config = dict(
    init_std_router=0.0212,
    vocab_size=8192,
    norm_eps=1e-06,
    lr=0.008,
    dataset='wikipedia_en',
)
Below are experts of layer 7 (counted from 0) of a mixture-of-experts language model. Rows are named router (the router's row for the expert), down (a neuron's output weights, with its number) and show model dimensions 0-159. Each number is 128 + 32 x the weight over its row's rms, rounded and kept within 0 to 255.
Before each expert's rows: "comes before" lists some tokens at least twice as common just after its tokens as in all text. This comes from a sample of Wikipedia text that the model never trained on. Tokens count by the router's weight.

# expert 12
comes before: " the", " a", " an", " his", " be", " been"
router [151 173 140  73 168 115  77  98 167 104 150 138 133 142 161 142 105 147 112 132 123 166 155 134 110 161 165  27 110 106 104 123 138 116  43 112 155 145 163 176 100  90 185 109 166 131 140 174 147 134 157 160 122  98 137 151 170 119 138 116 151 136  85 120 139  71 173 107 102  61  90 137  69 143 156 171  76  81 103 130 175  93 171 142 127  67 113 133 125  81 139 116 148 126 144 138 111 126  85  80 131 135 127 119 116 119 122 102 107 116 188 164 132 122 117 117 148 159  91 172  96 163 134 187 100  83  94 129  81 172 178 109 131 136 155 155 161 154 168 147 163 127  87 100 119 160 185  98 160 127 178 118 190 115 158 113 193 154  93 168]
down0 [ 88 163 116 166 106 167 137 169 125 137 135 132 142 140 129 192 193 119 134 149 126 251 123 191 143  38  93 108 185 121 199  84  76 153 125 127 145 193  73 118 136 148 121 110 110  97 173 106 160 105  73 109  95 105 110 104 146 148 147 147 120 114  85 108 143 147 159 116 110 118 124 120 141  84 191 123 102  94 143  86  98 108 110 104 187 114 102 104 138 147 106 108 132 115  90 134 138 165 160 149  87 109 100 148 119 139  98  57  92 137 133 133 115  90 101 127 202  98 178  92 160 176  85 107  99 132 127 120 147 171  91 139 149 113 133 142 103 174 160 118  79 159 118 118 166 125 149  93  97 151  64 132 121 125 145 120 123 136 183 156]

# expert 7
comes before: ",", ".", " |", " of", ")", " and"
router [146 119 141 135 104 136 102 118 177 112 116 109 187  53 203 101 164 122  90 180  71 133 143 164 132 176 194 140  79 122 103 140  78 147 131 115 117 111 148 116 143 137 157 170 167  50 120 148 155 134 146 146 164 157 146 173 146 184 132 158  82  80 127  84  69 116 130 134 161 150 100 157 120 116 146 161  98  97 125 182 164 136 177 154 113 154 136 161 167  93 128 110 133 154 126 158  89 134 109 116 198 133 103 143 150 101 143 116  98 105 177 110 105 155 124  85  72  88 144 122 190 101 102  87 147 170 133 124 166 136 170  98  86 160 120 159 123 159 121 205  86  97  76 186  92 135 145 125 106 107 150 113 166 114 172 124 134 196 114 150]
down0 [113 104 178 141 128 152 125  83 110 140 136 118  16  70 142  88 139 185 123 189 157  98 149  77 147 177 127 151 149 154 101  91 118 155 137 159 156 162 160 120 101 152  79 118 152 118 126 130 119 122 124 163 131 106 157 162 123 122 107 109 131 154 139 131 101 132  74  97 141 163 150 170 143 126 126 116 141  65 104  30  79 127 161 154 126 137 146 149 124 101 102 146 100 124  69 172 116 141 129 147 116 127 120 105 104 156 108 106 121 119  90  88  66 119  95 187 156  47  76  86  86 144 122 143 147 157 108 101 144  72 137 152 149 121 173 137  56 156  83 159 161 164 104 125  45 167 170 174 121 128 168 112 163 119  79 101 100 156 122 125]

# expert 6
comes before: " |", "–", " the", " to", " in", " a"
router [181 157 118 144 106 116 127 144 160  93 154 127 168 141  79 176 182 119  95 177 104 148  95 113 115 158 213 125  63 153 120 136 141 141  61 131 125 106 116 121 162 118 187 139 122 118 126 145 197 171 140 116 101 120 132 173 166 165 127 122 126 134 147  73 158  57 122 119 147 116  95 160 133 126 160 128 124 165 182  77 102 156 171 126 141  69 154 134 118 123  95 121 118 160  91 142 136 162  68 102 175  96  84 146 140  76 149  98 117  87 179 187 203 138  91  99 114 119  76 154 139 113 110 139 175 169 115 118 117 148 189  87 129 172 150 158 104 147 182 142  80 142 113 126  51 159 154 107 147 157 142 140 160 156 159 155 122 155 100  82]
down0 [117 163 132 160  94  95 111 125 148 137 109  67  86 115 159  86  84  48 112 103  82 141 196 162 100 166 100 145 108 128 132 152 146 111  97 138 148  96 106 140 114 134 153 150 100 114 136 142 166  65 115 156 157 126 108 188 164 179 177  60 111 129 122  99  89 108 177 150 135  61  86 148  72  90 139 153 163  76 141 131 126 113 167 124 153 103 103  95  88 103  79 117 198  70 126  99 148 165  79  96 147 126 142 141 119 156 112 121 111 139 127 145  89 121 104 113  97  99 121 179  99  90 180 129 183  92  97 112 130 136  93 124 161 163 148 107  90 121 151 120 186 177 108  57 128 122 102  86 112  97 101 128 164  77 150 120 147  44 135 134]

# expert 8
comes before: "|", "-", "ed", "se", "it", "rib"
router [125 137 116  88 146 152 116 155 141  88 100 187 184  98 173 103  86  90 130 147  96 152 189 121  46 137  70  92 100 117 149 164 149 109 110 151 119 138 102 101 157 113 103 115 118 133 107 136 115 208 122  91 114 107 121 152 126 176 172 117 104 115 125 125  96  88 110  87 131 135  91 120  82 164 123 125 153 131 125 101 106 171 137 164 155  45  64 150 168 129 171  88  93 132 150  92 149 159 103  97 144 117 190 160 135 153 150 133 113 176 141 115 152  88 104 122 132  83 120 147  84 143 214 164 106  98 122  95 194 185  79 152 100 157 124  97 100 177 113 157 131 178 152 104 129 192 191 139 132 150 159 127 152 109 139 124 197 158 158 134]
down0 [ 84 126 140 179 134  93 145 142  91 102 152 128 163 183 113 153 105  42 154 140 156 150  87 109 147  93  72 120 109 134 120 129 150 130 130 110 150 135  98 183  64  78 171 153 100 120  69 182 129  64  80 167 129 135 102 101 158 178 135 101  91 129 135 112  70 118 127 121 170 128 122  94 109 162 183 165 128 147 152 114 130 141 107  55 125 124 110 158 162 121 160 102 139  78 158 106  79 128 133 126 101 120 158 105  78 149 129 138 136  90 134 179 129 111 174 146 144  96 174 120  84  76 165 120 136 205 121 123 111  88 142 146  80 154 180 108 148 132  83 121 106  73 166 123 142 126 155 120 139 108 160 162 221 163 142 188 147 135 132 192]

# expert 14
comes before: " |", "1", "0", "2", "3", "4"
router [172  89 130 100 124 104  96  88 189  82 150 136 115 122 149 115 145  72  68 133 118 138 127 115  99 127 121 111 109 128  74 132  72 137 154 132 117 137 162  72 160  84 113 123 134 100 163 151 143 161 137 146 178 171 159 147 119 130 133 130 101 114 130 105 131  90 105 140 182 138 144 125  55 114 131 126 105 144  77 105 147 185  61 162 148 138  88 138 152 131 102  86 188 155  89 163 103 102  99 151 132 224 165 151 163 122 147 106 125 149 180 150 145  84 162 102 141  98 101 141 177 147 134 193 175 116 133 108  91 119 127 124  46 151 158 148 112 125 163 233  95 131 100  99 109 148 176 130 130 112  83 121 178 106 179 125 162 147  68 152]
down0 [124 105 167 107 137 130 125 110 175 132 132 100 122 172 122 137 158 142 137 140 102 112 134 130 105  96 136 170 115 118 133 128  34 168 171 116  76  95 125 174 165 147 162 208 130 162 122 111  99 136 179 137 133 100 123 195 126 156 151  85  72 176 137 105 119 129 127 111 150 131 176  94 145 126 195 132 159 119 157 103 183 150 131 136  84  17 115 160  64 105 124 119 188  57 117 118 130 146 122  89 118 159 135  98 115 126 138  91  92 176 142  92 122 143  93 156 111 189 119 127 113  91 138 104 127 152 158 158 128 146 133 113 164 131 115 135 123 101 147  89 154 113 114 148  83 148  86 188 197 118 142 190 106 177 136 129 107  68 211 121]

# expert 10
comes before: "=", "\n", "\n\n", " The", "  ", " He"
router [133 175 143 121 187 117  55  63 116 139 185 153 164  87 188 158 100 106  71 153  94 133 133 129 157 162 145 112 159 122 165 145 126 108 143 181 141 136 165 132 141 149 160 166 137 164 175 144 157 121  91 104 144 140 120 196 125  79 163 115 128  94 131  86 110  84 132 159 178 128  57 193  99 119 132 127 130 131 119 140 121 158 127 111 168 103  91 133 123 109 110 100 175 135 144  53 125  92 122  74 142 157 134 161 150 135 146 146 140  93 171 112 123 115  98  45 105 155  76 153 121 132 136 121 156  99  70  91 171 167 175 110 152 173 134 151 126 130 182 177 104  96  71  84  99 165 110 164 132 167  77 175 117  85 113 117 123 122  64 129]
down0 [ 97 147 108 132 110 140 121 144  87  88  75 149 121 165 105 159 137 164 159 144 101 135 118 210 165 142 142 138 142  75  80 128 144 103 195 109 137 160 111  64  86 137 126 125 114 145  92 113  93 124 170  48 114 112 211 119 149 141 175 103 116 112 137 115 132 102 117 158 186 143 116  44  94 110 120  85 146 206 133 178  95 127 131  72 149 124 138  90 104  70 160 152  90 144 100 157 203 102 112 128 236 122  99 101 112  81 157  88 189 153 124 118 132 159 130  99 188 108 100  95 115 108 162 127 112 133 123 142 135 120 100 159 131 189 124 119  97 149 185 131 141  88 156 149 119  97 127 168 127 113 154 125 104 149 138 158 136 139 133 144]

# expert 5
comes before: " |", "-", "  ", "\n", " 0", ":"
router [155 195  49 127 148 111 123  91 166 179 122 155 174 122 129  86 202 150 125 118  60 141 125 127 114 132 151  61 138 102 142  96  76 111 127 167  80 137  79  89 136 127 185  86 117 135 166 159  88 132 126 111 155 131 118 191  83 153 103 184 145  73 115 112 136 142 102 182 151 106 161 115 160 130 150 149 155 107 121 101 138 149 129 110 126  93 111 142 173 123 156  81 107 189 164  97 126 131  96 122 117 135 126 167 132 155 143 114  75 118 171 115 150 105 141 111 157 194 104 135 168 104  91 170 160 101 122  88 196 128 125  90  82 156 166 132 144 158 118 174  94 136 106 156  60 155 124 175 166 144 124  74 117  84 194 115 184 107 134 148]
down0 [170 143 178 108  94 137  63 154 120 146  86 195  69  98 113  90  57 179  85 164 156 140 128  85 144 153 202 124  95 128 137 124  84 139 185  67 126  56 127 123 145  86 147 125 128 108 136 121 121  83 106 126 104 125  91 132 127 138 119 112  85 154 184 171 114 132 154 143  57 113 136 134 116 146 145 115 148 110 151  96 128 173 112 130 118 123 102 163  69 122  82 153 164 180  92 122  95 168 124 147 207 161 107 182 143 127 122 118 148 158  81 107 148 143 119 156  78 106 154 154 131 157 174 176 122 100 125 124 131 110 174 125 133 147 161 177 112 153 143 137  78 112 136 138 104 223 123  73 127 188 146 141 147 192 132 100 128 102 137 109]

# expert 13
comes before: " of", "s", "ing", "ed", "er", "ion"
router [129 106 143  95 128 151 145 111 162 116 166 145 180  73 180 129 141  92 106 151 154 153 163  88 112 166 140 132 104 137 137 108 143 103 142  97 110 135  94 141 132 169 132 159 159  72 133 142 192 162 142 102 130 139 111 171 122 196  67 134 138 122 147 115 130 158 148 118 107  76  81 171 141 135 125 129 104 128 140 123 132 165 113 133 167  75 167  70 114 119 139  74 115 138 109 131 148 106 124 115 190 148 122 174 107 129 165  77  83  94 144 109  82 152 116 101 105 112 144 125 223 108 137 162 114 100 102  64 181 158 162  74 145 237 112 146  79 190 166 119 129 124 127 162 113 120 107 201 141 105 180  98 155  88 167 201 154 142 138 150]
down0 [118 128 198 142 159 110 145  90 108 126 101  83 164 119  83 167  96 148 122 103 135 147 100 131  78  62 131  96 152 122 174 133 173  57 113  66 154 110 118 160 116 117 159 160  81 159 139 122 136  94  98 124  85 174 102 140 137 133 170 165 157 134 149  82 169 131  97  88 117 155 101 125 114 207  98 141 179 128 105 134 131  85 176 227 109 162 120 117  92 173 193 130 179 126 129 107 109 110  95 141 168 125 115 137 157 153 135 127 123 170 129 140  42 125 139 123  87 131 109 171 113  81 111 154 165 103  89  45  94  86 133 160 121 103 150 156 111 108 120 125 142 116  89 167 195 103 116 117 110 127  98  64 148 123 124 173 104  94 128 160]

# expert 2
comes before: ",", " (", ")", "'", "a", "i"
router [189 208 155 165 132 100 112 116 158  98 138 133 200 105 168 133 147 110  77 156  62 135 127 129 122 143 153 117  96 170 141 122 142 115 103 146 144 161 163  86 189 136 144 203 169  72 104 112 134 122 101 122 171 130 131 151 133 124 124 133 118 131 127 129  88 116  99 131 109 142 147 151 139 107 188 158 118 146 172 166 160 167 155 121 156 132 142 161 155  70 132  96 145  87 152 152  55 134  99 100 171  95  81 148 195 130 141 146  98  79 158 118 106 139 155  29  67 129 140 123 156 167 130  73 151 136 123 100 123 133 208 165  69 136 104 141 120 158 112 184 139 132 107 162 133 129 131 139 118 127 132 122 153 103 126 132 187 216  76 152]
down0 [145  83  93  92 142 157 114  93  86 152 123 105 144 127 164 164 145  95 156  84  87 155 115 113  95 124 123 162 159 107  87  74 167  95  90 123 146 136 129 131  78  87  28 103 110 122 185  78 170 140 165 144 182 150 112 120 128 129 145 124 166 153 172 132 130 130 125 139  97 163 115 143 189 181 135 148 140 191 143 104 171 159  97 174 152 153 137  58 105  92 105 129 156 100 152 110 151 127 145 153 173 116 100 145 176 137 159 167 114 111 158 101 125 113 134 170 105 176 102 124 128 102 122 126 128  88 133 137 120 120 180  73 196  51 144 135 125 161 137 101 232 157 153  98 117 171 117 150  94 108 118 132 192 113 108 172  81 134 147  83]